{
  "n_experts": 192,
  "activation": "reglu",
  "balance_bias": true,
  "seq_len": 512
}
Below are experts of layer 3 (counted from 0) of a mixture-of-experts language model. Rows are named router (the router's row for the expert), gate (a neuron's input weights, with its number), up (a neuron's input weights, with its number) and show model dimensions 0-127. Each number is 200 + 40 x the weight over its row's rms, rounded and kept within 0 to 999.
After each expert's rows: a language model's description of what the expert responds to; "comes after" lists some tokens at least twice as common just before its tokens as in all text. This comes from a sample of Wikipedia text that the model never trained on. Tokens count by the router's weight.

# expert 41
router,245,185,234,226,223,264,108,223,234,248,214,248,199,159,221,212,250,158,220,238,211,183,159,207,180,114,194,203,170,155,159,180,174,239,221,156,137,152,212,238,217,167,206,206,211,166,202,196,231,214,218,130,282,266,139,195,161,204,224,272,186,223,290,205,179,270,167,176,263,214,155,138,204,226,181,229,243,271,221,173,284,200,173,221,176,224,211,118,163,195,176,154,231,190,233,121,122,226,172,191,215,183,275,178,229,241,194,197,208,223,243,252,231,204,214,238,223,217,260,81,156,215,194,241,224,207,219,162
gate0,257,221,209,168,201,192,121,257,138,175,146,204,241,202,302,189,217,180,235,172,175,191,172,276,198,183,176,170,184,216,255,153,187,182,188,154,156,159,196,257,160,216,171,139,195,245,232,124,206,289,249,217,231,234,192,206,217,141,266,220,159,196,311,158,205,202,217,215,237,145,191,172,137,212,219,196,239,279,201,176,234,169,185,223,175,211,218,100,193,226,244,176,241,171,226,156,249,228,156,229,233,211,212,125,186,133,174,178,152,194,186,256,172,261,241,200,204,203,247,137,209,291,229,205,217,155,207,244
up0,166,172,215,210,186,214,286,158,266,212,245,210,141,190,121,198,199,221,172,235,236,216,213,126,176,195,233,226,174,166,129,255,189,213,196,244,218,247,235,162,239,184,245,252,236,142,144,262,199,125,157,199,141,148,207,184,157,274,155,190,208,205,96,264,176,203,149,185,165,250,222,227,262,219,172,217,154,148,193,222,168,244,193,188,225,179,201,269,178,177,162,214,175,230,196,229,168,150,239,154,187,164,201,247,226,274,213,232,265,217,219,139,208,119,139,215,196,163,180,273,165,124,186,217,191,247,217,148
Decimal points and digits in numeric tables, plus roles in album credit lists, e.g. "mix"ing and mastering, "0.1", "0 | 0+0".
comes after: "| ", "0", "1", "; ", "2", ") "

# expert 1
router,237,158,192,235,236,289,193,227,203,268,273,275,172,233,181,331,259,150,174,222,272,156,155,179,167,190,276,243,177,130,124,249,209,219,242,143,224,161,234,235,219,202,195,204,232,140,185,215,205,194,208,187,229,231,186,181,188,260,273,210,182,225,196,221,221,183,196,201,244,226,162,211,179,220,216,185,186,244,201,193,224,264,183,178,180,215,305,152,175,140,175,147,127,232,224,188,212,230,103,126,147,220,214,234,218,234,208,195,266,257,209,220,200,160,194,177,199,240,229,151,183,142,158,244,202,178,216,208
gate0,203,136,200,207,249,247,211,187,211,292,123,174,244,209,221,231,172,156,150,215,218,185,238,241,61,196,207,282,256,278,201,210,210,219,162,273,209,211,206,241,219,155,152,217,187,299,186,206,213,213,226,271,181,186,214,159,216,221,190,149,169,225,211,238,202,166,125,166,266,184,198,207,202,201,161,179,146,179,198,199,193,223,156,203,269,148,216,242,129,194,176,172,207,191,244,182,233,182,208,216,192,193,190,84,222,163,159,182,245,161,177,165,149,183,152,142,210,188,227,173,237,140,167,230,217,132,285,226
up0,216,131,169,170,202,231,226,169,207,288,134,149,244,216,219,212,187,172,147,190,208,184,260,279,105,200,198,256,289,268,194,210,206,223,146,239,187,226,213,248,199,148,142,222,186,310,174,191,224,193,220,277,186,176,201,169,242,250,168,158,208,216,214,198,189,165,136,172,266,196,194,219,175,196,202,180,184,202,188,217,224,221,135,198,267,133,217,247,157,219,204,175,188,208,250,177,239,203,208,242,216,229,188,85,202,180,169,169,228,164,161,147,160,210,179,171,193,197,195,161,243,142,187,225,232,103,308,198
Single capitals or capital pairs inside acronyms and codes, such as GF in table headers, REM, ATC, TVB.
comes after: "A", "S", "M", "T", "D", "N"

# expert 19
router,194,160,268,212,175,250,155,182,223,215,174,228,166,145,188,241,247,155,219,210,227,117,137,195,238,178,216,246,213,211,161,262,259,198,215,197,91,192,201,251,187,174,178,170,204,153,167,232,278,213,204,203,244,223,168,133,240,224,183,200,151,226,210,202,195,252,145,161,194,194,153,159,269,158,181,255,231,230,240,147,198,176,145,223,69,215,222,231,208,196,161,128,134,215,146,106,163,180,192,147,193,176,251,229,232,204,201,224,223,226,185,228,231,181,204,230,269,166,281,129,165,179,185,175,228,230,241,153
gate1,206,270,198,190,212,187,226,204,139,195,148,152,159,202,248,200,246,201,180,233,206,144,178,153,200,238,155,213,231,178,179,169,164,231,200,186,133,243,206,203,208,183,186,168,224,193,164,260,289,156,174,173,179,126,190,225,102,122,230,211,202,126,301,256,263,207,218,196,144,154,214,190,148,208,208,194,196,246,272,250,210,190,166,191,119,182,195,231,203,182,216,178,207,165,211,201,132,142,168,160,255,256,217,192,206,139,121,183,182,212,211,260,219,181,190,221,303,261,109,136,252,206,172,192,226,240,203,232
up1,171,282,185,148,153,177,206,211,150,148,156,123,157,230,257,178,209,190,236,206,180,163,172,205,215,265,138,184,259,209,224,165,171,181,200,201,182,237,195,141,185,214,161,140,192,252,185,213,263,205,202,184,115,118,211,215,131,125,178,203,184,121,253,236,247,199,218,206,153,134,224,226,154,174,204,185,181,196,248,246,183,190,225,175,122,191,164,237,230,240,255,199,196,180,134,199,153,157,218,154,262,253,171,181,184,134,127,143,180,205,189,243,167,211,228,193,274,240,111,155,275,221,211,185,201,247,163,232
Auxiliaries like was, would, has after who, which or that, and percentage figures in election-result or poll tables.
comes after: "| ", "who ", "which ", "and ", "that ", ", "

# expert 5
router,279,152,184,219,202,233,139,210,271,188,198,269,194,233,149,197,234,186,207,200,215,163,145,157,209,114,255,242,158,163,185,232,242,217,254,231,148,210,184,242,189,138,220,227,206,200,183,251,216,187,217,90,255,264,214,176,144,256,252,223,164,207,213,223,197,290,199,213,240,223,175,122,233,207,180,199,218,268,144,153,290,216,190,182,145,226,207,142,146,188,120,148,191,185,195,154,202,177,205,193,221,196,224,228,242,234,253,180,211,266,210,299,235,164,177,201,249,176,245,183,180,204,223,194,187,218,258,123
gate4,254,258,323,231,224,229,203,166,244,125,224,199,241,129,231,220,111,251,179,204,159,167,206,290,273,285,225,164,207,233,204,193,199,219,214,220,197,215,199,195,207,165,135,209,175,222,229,124,174,216,192,203,205,222,254,237,167,191,167,209,206,111,245,165,207,263,236,233,209,184,153,165,147,194,270,213,193,192,172,156,201,189,184,235,105,220,230,177,103,215,214,118,224,202,161,135,162,180,175,143,254,196,206,189,227,241,148,170,203,199,145,169,150,123,250,240,205,230,203,199,246,218,187,183,203,187,224,190
up4,192,155,132,222,206,229,183,190,178,279,206,181,136,284,162,183,218,143,230,204,251,194,144,114,139,132,154,254,166,134,200,243,212,242,211,124,176,155,226,247,235,238,262,240,218,172,116,259,219,157,207,178,178,160,166,165,181,261,214,199,171,271,159,261,194,193,191,138,223,238,235,177,241,239,152,218,229,239,235,214,193,247,161,193,189,179,228,250,241,179,178,267,157,215,269,217,205,162,206,207,186,229,221,218,163,160,263,228,236,198,246,264,281,256,140,174,225,211,215,158,151,158,199,191,214,189,254,206
Pipe separators, dashes, decimal points and commas inside wiki tables and lists of dates, scores and credits, e.g. "| ", "3.32", "16, 2002".
comes after: "| ", ") ", "1", ",", "3", "2"

# expert 22
router,237,201,247,230,193,283,195,243,231,211,210,220,237,204,182,185,233,213,177,222,210,124,183,210,175,186,179,207,196,150,189,243,207,232,251,159,166,198,241,199,216,215,220,178,224,207,169,207,217,202,187,217,228,273,194,173,142,225,183,243,231,202,225,177,200,169,200,190,282,205,149,156,203,219,207,266,270,304,150,87,226,246,161,242,206,188,207,160,198,162,185,137,139,228,236,131,105,176,125,153,105,235,237,218,228,227,271,243,201,205,199,252,250,195,194,175,294,194,208,153,176,146,124,177,227,191,259,123
gate0,228,143,222,216,217,138,197,235,105,172,153,214,242,197,230,158,162,118,128,192,184,252,142,149,144,207,259,164,137,207,186,219,200,153,235,259,275,149,152,144,185,230,137,144,188,152,222,213,203,287,252,224,222,206,231,179,179,224,282,207,185,218,147,188,209,149,170,161,124,218,197,178,201,213,160,195,284,199,181,205,238,188,245,213,251,279,220,175,235,223,116,229,180,156,236,193,292,270,252,240,222,237,210,222,242,163,157,235,191,211,214,192,252,247,202,220,174,222,174,174,173,230,196,200,168,183,186,231
up0,214,223,216,191,229,246,240,179,274,230,246,175,124,206,164,256,263,224,233,247,229,165,202,211,203,151,193,275,222,164,211,254,207,260,173,165,152,200,198,253,244,149,266,262,217,218,158,219,238,139,134,164,217,174,146,237,213,198,102,214,180,224,249,254,159,279,197,198,265,244,216,213,217,208,203,206,147,224,237,210,210,222,162,187,139,168,201,236,159,154,287,184,177,238,204,193,134,125,152,163,181,142,245,179,196,243,228,156,217,195,195,242,186,122,173,234,247,156,242,222,155,159,162,234,252,238,232,139
Pipes and digits in numeric table cells, plus census words like "median" in "median income", and signs such as ±, −.
comes after: "| ", "% ", ") ", ". ", " ", "7 "

# expert 25
router,281,169,218,270,245,210,143,186,243,215,249,187,182,217,206,198,174,142,191,222,270,120,187,159,172,163,225,244,173,199,166,191,245,228,198,177,181,181,252,216,235,190,218,205,223,135,200,214,219,163,156,206,228,207,152,172,166,206,261,235,200,246,187,157,168,234,166,162,262,210,112,151,206,246,184,162,249,258,237,200,221,300,216,239,204,247,282,114,186,191,140,183,194,262,180,129,150,181,136,231,232,180,257,192,288,252,237,236,230,212,224,296,268,219,208,165,251,178,196,218,215,201,155,220,248,218,245,196
gate0,264,111,172,261,208,241,198,223,127,149,213,205,268,202,225,151,153,160,186,186,164,230,200,177,137,190,265,233,187,244,224,176,246,136,218,265,267,198,228,198,222,210,131,201,225,184,186,196,192,248,196,209,246,204,198,170,188,269,305,102,158,261,213,177,236,160,172,139,228,190,150,146,202,165,190,167,201,212,207,241,267,215,196,227,186,226,262,181,239,215,203,193,196,268,145,163,289,264,199,282,242,146,229,199,255,173,152,167,150,215,156,165,247,246,235,164,189,191,216,221,223,188,240,176,195,234,152,184
up0,275,84,187,239,198,211,193,237,152,157,197,231,240,194,221,172,163,177,183,192,126,196,204,176,118,196,228,215,162,242,232,174,228,143,216,256,255,180,226,230,246,234,119,202,211,187,223,167,210,252,184,203,263,195,198,205,173,278,258,116,163,262,220,202,181,139,195,124,211,159,160,119,177,134,183,148,199,205,214,260,259,210,198,223,204,224,269,198,228,234,229,216,197,265,170,187,268,250,198,284,237,155,222,203,249,182,149,160,130,198,173,158,243,229,255,159,152,214,213,193,192,211,210,151,184,250,156,212
Slashes and hyphens inside dates like 02/07/2013 or 1993-11-19, and commas after introductory dates such as On November 18.
comes after: "\n\n", "8", "==", "2", "1", "."

# expert 42
router,264,160,267,231,179,220,183,89,222,186,223,253,173,131,141,186,210,200,227,190,196,156,173,195,223,150,195,186,190,156,154,197,203,195,243,142,139,180,237,275,168,155,204,227,197,221,99,191,226,155,189,212,234,220,140,191,123,208,206,238,185,205,251,199,171,241,181,190,260,340,125,170,231,239,128,241,292,213,266,216,212,271,173,227,171,211,213,138,180,130,193,199,158,195,223,178,196,188,188,146,199,169,220,202,217,201,290,210,171,240,233,257,185,132,185,228,247,167,216,192,206,190,206,235,208,207,188,180
gate1,185,169,216,168,184,178,165,248,257,302,225,256,228,156,184,228,189,184,177,259,190,150,210,173,152,180,220,185,162,172,200,222,274,192,178,196,218,146,205,252,247,143,183,246,300,124,177,180,152,165,216,127,268,232,171,162,220,278,176,223,188,237,242,177,211,175,118,168,236,169,188,205,184,204,190,165,157,186,217,145,258,142,129,222,173,158,183,159,205,221,132,182,216,267,203,161,137,175,160,108,235,206,285,266,276,227,239,243,204,239,189,195,181,179,179,155,183,190,190,171,198,186,157,222,270,177,183,180
up1,173,167,234,242,176,240,156,188,223,229,181,144,173,213,151,143,170,188,216,182,254,246,230,248,258,118,173,170,196,224,149,142,195,270,170,187,169,155,153,146,166,226,257,197,194,148,187,197,155,260,183,142,128,227,190,180,188,150,183,162,148,246,177,139,205,148,164,162,200,259,201,193,160,130,231,220,232,157,234,204,233,214,252,272,150,186,135,261,198,185,204,156,179,168,153,157,259,184,202,229,245,155,230,271,156,244,245,258,169,133,154,154,226,202,245,236,217,174,154,250,235,186,143,193,240,220,266,155
Subject pronouns and nouns starting a clause before a verb, mostly it after a time phrase, also he, she, song, team, album.
comes after: "The ", ". ", ", ", "the ", "that ", "where "

# expert 47
router,265,188,210,252,224,286,172,110,247,211,265,222,142,160,167,224,207,205,157,274,249,162,214,198,160,172,242,268,198,172,211,198,236,223,225,150,128,164,227,210,264,157,262,228,222,196,149,213,243,127,132,170,190,220,186,189,190,234,199,207,153,258,232,204,145,230,225,162,269,221,156,113,173,208,165,211,206,234,245,157,205,261,150,202,207,213,273,151,156,200,168,151,171,170,203,135,127,176,187,171,202,146,209,212,254,287,186,225,210,193,242,273,248,205,190,204,248,134,230,194,199,163,167,210,220,238,222,159
gate4,246,68,177,197,187,210,231,243,205,226,211,207,207,199,169,152,217,241,169,174,256,180,193,159,202,190,204,206,224,198,201,255,249,182,231,227,302,231,207,161,224,181,236,223,182,249,187,181,237,183,189,187,183,157,196,223,235,230,270,200,131,290,157,207,138,261,166,195,244,344,218,209,188,163,113,110,228,226,106,171,294,235,122,196,228,209,171,201,179,202,189,226,155,206,256,180,222,212,196,255,240,182,193,195,182,210,194,151,159,173,172,140,175,211,215,226,214,239,227,217,152,170,212,172,194,219,219,127
up4,168,308,242,210,215,193,158,148,235,216,192,218,163,181,183,244,206,138,191,252,144,200,191,211,157,221,232,220,152,188,158,164,184,238,206,154,123,169,210,251,213,209,211,190,230,145,195,243,196,208,244,192,208,246,154,161,148,194,172,224,232,165,265,226,278,159,203,173,150,103,159,177,244,247,239,305,204,238,280,229,99,164,266,217,151,218,231,245,230,173,186,152,231,229,192,199,212,202,174,125,140,249,228,222,235,168,234,254,248,244,254,257,261,164,175,220,222,210,175,166,214,222,159,230,222,184,199,253
First word of a paragraph or section, right after a heading or blank line, e.g. "In August 2010", "In 1969", "The composition".
comes after: "\n\n", ". ", "==", "\n", "===", "List "

# expert 38
router,202,171,210,221,148,248,136,182,171,301,255,282,200,193,155,256,214,121,209,217,228,159,104,175,173,181,241,249,155,164,92,265,227,218,260,185,186,152,178,230,247,163,226,225,250,209,167,241,208,185,180,184,212,214,224,151,236,259,255,233,178,213,206,250,228,216,192,188,247,229,191,185,191,208,188,190,237,215,200,146,235,219,166,192,155,221,267,162,148,98,153,181,161,231,211,179,189,181,175,127,179,197,224,244,212,263,245,259,262,222,265,206,215,186,144,212,217,219,241,160,202,170,206,264,217,206,284,154
gate0,189,222,148,209,206,162,152,170,264,199,254,156,217,198,138,128,154,204,182,169,191,223,139,178,235,199,159,256,175,223,158,179,226,151,101,249,192,170,149,207,301,172,188,196,206,230,214,143,180,235,159,159,209,195,206,188,248,222,108,206,174,187,201,259,194,236,210,219,199,268,239,189,225,202,49,205,189,195,220,195,179,148,183,261,203,164,152,238,227,197,228,113,204,183,253,240,164,255,230,254,274,182,190,187,215,174,189,236,215,148,118,201,243,194,132,248,210,173,245,207,260,198,229,167,203,171,228,151
up0,191,223,157,202,178,162,241,190,199,216,257,167,246,230,156,155,119,206,204,117,174,241,163,175,233,232,173,258,179,189,150,185,186,160,121,261,218,212,140,186,299,173,171,188,196,227,236,166,139,232,193,165,189,161,210,198,266,190,138,164,166,177,141,260,207,207,243,237,183,251,253,231,226,167,88,204,142,164,222,202,147,149,178,218,248,157,184,272,230,164,263,151,215,158,220,251,225,243,242,238,263,217,171,176,211,192,182,250,216,158,144,170,231,198,117,234,163,221,208,200,285,173,239,202,197,143,200,174
Single capital letters and short pieces inside acronyms, codes and foreign names, such as the I in LIER or ZIP, AEC, PLO.
comes after: "S", "A", "N", "P", "D", "I"

# expert 17
router,239,190,200,245,235,215,164,158,240,197,244,257,166,145,182,208,212,182,186,201,195,114,156,219,215,128,230,202,156,188,208,189,228,214,217,194,190,175,231,198,222,123,217,231,223,192,121,275,219,200,154,151,261,224,179,209,173,283,269,224,135,221,214,216,153,208,184,170,235,228,90,150,228,226,98,183,261,245,182,194,247,298,161,222,150,211,228,132,150,215,175,180,180,192,265,137,224,211,181,179,162,173,232,227,257,235,205,204,201,218,219,314,234,153,207,246,223,167,213,182,118,190,225,220,213,211,255,188
gate0,168,183,202,212,195,194,211,279,170,202,160,155,225,184,245,181,256,139,158,169,171,193,181,242,198,170,220,156,192,216,216,164,202,231,177,293,242,197,171,233,183,221,206,217,221,206,140,234,233,238,199,184,289,234,207,170,190,300,225,192,85,233,155,224,254,264,97,170,166,260,177,235,277,193,166,174,110,165,114,212,215,155,127,150,141,207,126,211,173,214,229,138,142,199,224,166,249,212,191,194,209,162,204,212,255,177,209,184,191,207,170,169,245,201,211,220,216,146,148,178,168,233,175,208,217,139,219,271
up0,175,245,182,153,176,162,216,282,207,148,158,169,189,186,261,177,221,199,232,138,151,217,191,274,243,206,187,171,211,225,237,169,214,180,125,277,242,243,161,202,153,215,164,159,192,233,150,201,188,255,235,195,264,165,217,210,210,272,219,136,152,209,127,195,261,210,167,214,131,229,175,241,225,142,174,160,115,132,116,245,177,213,205,147,211,190,137,229,228,235,269,197,203,188,222,181,270,257,228,221,211,177,160,174,246,140,196,168,205,192,138,173,226,259,266,166,215,155,162,240,200,228,214,207,186,144,168,278
Commas, colons, full stops and sentence-opening "He"/"In" in sports and career biographies, e.g. "League: 2019–20, 2020–21", "He also represented".
comes after: ". ", ", ", "==", "===", ".", ") "

# expert 32
router,237,180,301,237,210,265,174,182,215,198,227,250,108,138,138,254,221,212,174,248,215,192,176,194,219,172,252,193,174,194,193,179,229,167,224,142,177,163,226,214,220,206,179,274,230,212,150,196,230,183,123,204,227,272,98,152,129,211,194,246,214,193,243,219,139,257,168,167,248,268,146,177,262,253,215,233,188,215,280,190,230,223,220,189,162,217,200,150,114,164,188,174,153,158,238,172,195,176,204,179,169,185,219,229,205,230,280,226,168,240,202,252,205,200,182,238,316,135,215,201,139,175,170,210,234,219,200,177
gate1,255,237,193,214,180,227,164,261,167,193,199,241,122,157,205,235,196,198,166,294,209,176,80,171,212,189,184,207,181,197,184,228,189,188,203,144,143,147,286,210,230,182,158,237,166,238,204,187,232,216,149,190,209,169,227,108,204,196,208,204,258,206,188,239,96,152,62,227,205,180,155,140,234,173,184,250,170,201,209,195,201,159,182,207,159,199,200,95,153,173,202,198,129,174,142,199,222,160,173,244,207,162,218,284,192,177,238,220,231,178,208,213,193,216,99,178,184,221,235,221,197,136,207,235,204,249,208,216
up1,129,153,183,216,264,207,198,129,246,242,191,175,208,228,217,153,221,150,193,156,225,176,282,165,177,190,253,244,193,179,162,189,221,236,208,201,198,209,147,211,212,175,238,138,261,162,190,236,171,153,259,194,227,225,123,246,227,253,246,231,145,239,258,198,283,250,309,151,244,174,182,235,215,234,180,164,246,236,186,159,245,235,177,211,190,251,253,272,245,186,176,159,215,228,233,159,135,216,191,174,210,176,244,155,233,251,159,209,227,250,279,240,232,152,255,258,202,183,205,161,192,267,212,150,223,133,227,199
Pronouns starting a clause before a verb, such as it, he, they, I, there, often inside quotations or after commas.
comes after: ", ", ". ", "that ", "and ", "where ", "\""

# expert 37
router,210,176,222,190,200,214,208,218,212,200,240,289,141,146,204,192,251,142,186,231,209,115,143,204,185,196,244,272,186,209,133,186,227,155,228,172,155,102,229,174,208,146,193,193,244,221,149,213,248,220,207,205,215,220,191,157,184,238,231,246,157,215,223,175,157,234,166,205,217,255,146,153,243,213,147,196,316,211,218,155,213,260,221,221,166,278,213,165,186,214,178,124,167,214,210,152,218,164,144,148,141,243,250,225,288,176,273,218,219,258,186,287,207,176,169,229,267,125,224,168,148,190,171,230,201,207,222,202
gate0,200,85,212,244,212,213,150,210,205,266,164,186,142,119,210,287,253,154,204,301,249,182,186,134,194,217,189,223,201,145,173,211,192,195,221,188,267,153,237,188,273,200,256,212,221,139,247,253,200,114,247,265,191,229,210,160,179,262,192,175,198,204,252,217,146,182,188,138,279,231,165,226,235,244,152,243,295,200,226,191,222,191,218,226,152,245,185,170,190,201,212,204,198,201,190,234,177,164,202,222,272,218,245,213,198,241,175,186,187,211,223,246,222,183,221,289,147,197,165,145,200,203,282,231,151,197,194,169
up0,220,152,157,264,232,167,185,220,202,216,168,222,192,201,223,242,242,247,226,234,191,179,238,172,157,181,130,162,212,239,155,191,188,173,217,167,197,159,196,203,163,216,213,165,240,225,277,177,112,169,224,213,189,166,200,132,174,197,192,154,183,154,229,119,111,184,239,124,217,192,167,179,186,242,206,177,299,159,166,161,152,174,195,155,192,177,178,156,221,245,275,194,222,191,136,248,263,164,267,262,275,228,196,189,155,244,132,184,178,213,146,218,128,210,284,269,160,189,122,180,222,220,218,233,142,149,167,185
He, she, and, was after a year or comma in career narratives, as in in 1985 he was given.
comes after: ", ", "and ", "he ", "which ", "where ", "5 "

# expert 10
router,254,223,244,243,226,257,223,134,274,221,277,212,167,211,177,180,230,212,205,209,220,121,181,227,167,157,192,185,178,144,177,210,229,211,280,140,128,207,258,203,215,186,224,203,215,211,178,189,225,136,200,212,230,221,170,211,233,250,248,265,208,224,199,184,141,192,200,135,243,217,138,129,186,217,211,255,250,238,280,170,233,308,144,286,193,178,213,160,182,124,176,147,192,255,249,205,153,190,158,158,149,168,235,198,241,210,223,216,219,198,187,267,226,203,202,164,279,168,235,203,192,226,196,234,308,223,236,191
gate0,255,194,189,241,187,202,186,203,223,187,361,220,313,172,187,157,215,215,180,215,189,215,200,190,231,284,145,244,207,190,198,230,196,245,212,105,144,217,152,262,175,171,171,199,200,207,208,194,196,153,254,231,162,155,203,170,184,209,249,271,198,226,183,251,209,115,201,117,270,126,196,179,270,183,189,210,142,243,209,179,208,242,199,193,212,202,159,179,167,138,164,198,201,217,270,167,176,220,226,220,153,262,225,192,195,162,247,227,187,165,182,271,236,150,202,181,171,235,287,203,225,221,192,183,281,162,193,220
up0,229,222,231,248,201,170,243,142,220,160,307,188,291,172,174,136,243,251,236,208,126,262,233,204,238,286,142,209,206,185,230,168,128,187,202,135,177,231,157,252,157,215,163,184,152,203,208,186,179,121,220,269,139,170,227,203,218,174,206,257,248,189,169,202,214,141,197,157,234,126,238,179,205,198,224,193,112,168,216,240,197,238,186,211,217,160,132,202,203,132,220,254,210,146,266,229,134,218,231,255,182,198,177,173,140,208,224,191,173,146,179,223,181,150,228,181,144,203,224,244,232,234,191,160,214,139,151,210
Capitalized opening words of sentences or paragraphs, mostly The, also It, There, On, This, e.g. "The median age".
comes after: ". ", "\n\n", "The ", "\n", ", ", "=="

# expert 26
router,282,158,204,226,208,218,151,126,262,240,278,239,169,196,182,272,267,185,191,199,236,166,208,201,154,140,172,185,150,173,163,252,227,205,228,165,143,193,186,200,230,165,165,221,312,188,117,237,182,186,93,206,257,223,219,186,157,275,185,221,221,263,172,255,223,264,194,215,195,233,188,120,209,206,165,175,231,257,249,163,237,263,130,169,188,208,226,179,146,173,212,198,180,205,226,118,161,199,180,175,209,125,218,196,195,215,208,251,249,239,197,246,233,196,189,220,223,143,225,214,192,164,208,204,237,271,215,137
gate0,252,136,150,197,223,176,220,167,147,198,229,196,216,210,180,219,230,186,208,170,248,222,195,184,162,206,215,173,245,117,224,167,207,152,152,167,95,174,190,180,234,179,192,192,259,114,247,229,193,176,191,176,191,188,200,134,156,224,243,190,157,265,199,199,291,258,148,128,220,248,205,170,161,227,75,174,169,236,176,162,180,200,185,202,192,232,213,205,163,84,228,209,223,221,143,240,184,165,209,183,217,155,217,195,134,153,240,262,270,174,191,294,285,211,180,220,222,191,150,199,215,239,187,204,181,224,251,147
up0,137,254,254,260,230,209,162,255,212,241,166,222,161,137,193,170,169,164,175,240,191,107,182,200,222,187,210,286,107,224,178,210,218,234,234,185,211,142,242,227,179,184,225,259,153,216,176,213,256,185,243,188,230,237,156,189,208,134,171,276,208,162,261,169,167,138,294,165,232,166,164,278,228,223,288,246,209,240,274,183,205,201,197,229,160,178,236,187,188,210,158,178,169,222,263,198,183,236,175,194,162,275,234,221,266,275,181,196,135,182,250,195,168,166,153,201,170,233,243,159,179,183,168,168,225,145,214,219
Double line breaks and sentence starts right after article title headers and short descriptions, such as the break before Kilburn or The.
comes after: "\n\n", ")", "==", "===", "=", "er"

# expert 62
router,252,198,199,186,242,199,147,186,230,228,186,262,218,213,126,219,218,183,207,201,243,228,172,221,199,156,196,189,185,120,222,172,216,241,278,187,183,145,191,193,224,155,198,282,194,202,203,231,211,196,186,98,227,260,229,157,135,208,234,268,184,180,269,202,151,269,215,175,230,229,109,184,197,195,221,191,282,267,230,196,247,196,185,242,148,259,246,133,101,193,177,154,214,241,192,126,178,195,167,172,228,141,242,256,240,241,263,171,196,225,199,230,193,205,150,249,242,182,238,131,198,190,190,226,260,265,266,192
gate0,205,146,191,269,175,267,189,107,266,218,236,195,190,173,240,166,216,133,152,257,260,216,188,166,173,241,169,206,160,144,184,172,201,164,155,215,186,204,184,193,215,202,188,172,171,174,212,196,244,209,202,179,248,203,142,169,148,266,177,267,151,175,166,243,219,264,193,167,205,219,206,145,262,232,163,264,185,265,191,203,190,277,217,184,219,153,278,127,151,182,171,197,222,190,221,190,195,197,124,154,143,133,270,276,241,283,254,256,178,215,231,194,256,125,192,227,212,156,208,200,159,137,202,153,209,198,256,199
up0,157,186,226,175,237,225,247,251,212,270,211,217,249,244,178,172,225,212,183,168,186,164,247,175,164,245,239,158,130,153,233,176,171,287,217,239,145,269,132,122,244,147,151,136,257,199,243,182,243,179,227,234,265,161,222,203,208,275,143,196,281,223,159,164,261,186,187,229,213,255,208,180,195,173,153,213,176,219,235,239,235,230,224,243,147,200,175,168,157,203,249,222,247,224,154,242,256,157,211,175,230,175,154,246,217,266,230,230,147,174,228,198,138,245,179,194,127,250,149,275,191,173,146,222,188,237,173,203
Byte pieces of Hebrew, Cyrillic, Greek and Kannada text, plus opening quote marks in etymology glosses such as ('wind').
comes after: "(", " ", ", ", ". ", "/", "*"

# expert 23
router,250,145,271,288,236,265,158,206,233,237,203,218,131,176,171,217,230,148,177,242,235,192,155,161,181,163,189,243,192,162,189,212,263,232,226,161,146,184,271,223,237,205,218,238,207,187,177,200,252,174,172,167,234,233,192,197,217,245,172,266,175,219,244,207,127,246,207,168,273,219,176,161,186,237,180,248,228,211,274,154,211,288,139,265,216,197,189,140,181,174,167,156,135,203,180,111,204,231,208,99,138,153,234,186,200,221,222,212,216,170,186,255,208,201,164,220,270,161,271,200,136,143,205,186,171,238,195,144
gate1,222,190,285,239,187,263,248,208,197,184,96,153,150,188,184,158,225,187,218,286,219,149,195,212,196,244,153,178,233,204,152,222,161,204,183,175,164,188,213,215,218,275,184,240,226,227,164,184,230,172,217,240,219,208,231,207,229,196,180,145,275,199,177,218,177,304,141,173,210,319,253,134,164,205,223,225,213,195,242,215,156,274,177,244,196,174,175,223,135,150,237,162,164,180,299,177,110,223,195,127,181,250,196,170,181,147,205,226,157,179,183,195,184,267,212,162,198,215,170,221,186,254,154,129,249,215,187,199
up1,247,189,294,240,180,262,235,212,191,185,99,169,146,167,174,177,213,185,229,295,192,178,176,215,201,234,152,191,249,205,171,224,153,187,185,191,171,182,219,214,221,270,201,245,199,233,178,189,232,159,195,251,232,208,231,236,270,185,174,172,260,202,193,231,162,302,137,183,216,302,266,141,167,177,209,232,235,203,245,221,161,283,183,249,208,177,167,203,133,156,226,182,183,189,299,185,99,216,174,144,190,266,201,173,182,161,195,215,151,170,193,164,170,245,212,152,218,198,188,221,192,269,174,130,232,216,170,216
First word of a new sentence in running prose, especially There, On, This, It, According, plus the preceding full stop.
comes after: ". ", "\n\n", "). ", "that ", "\". ", "."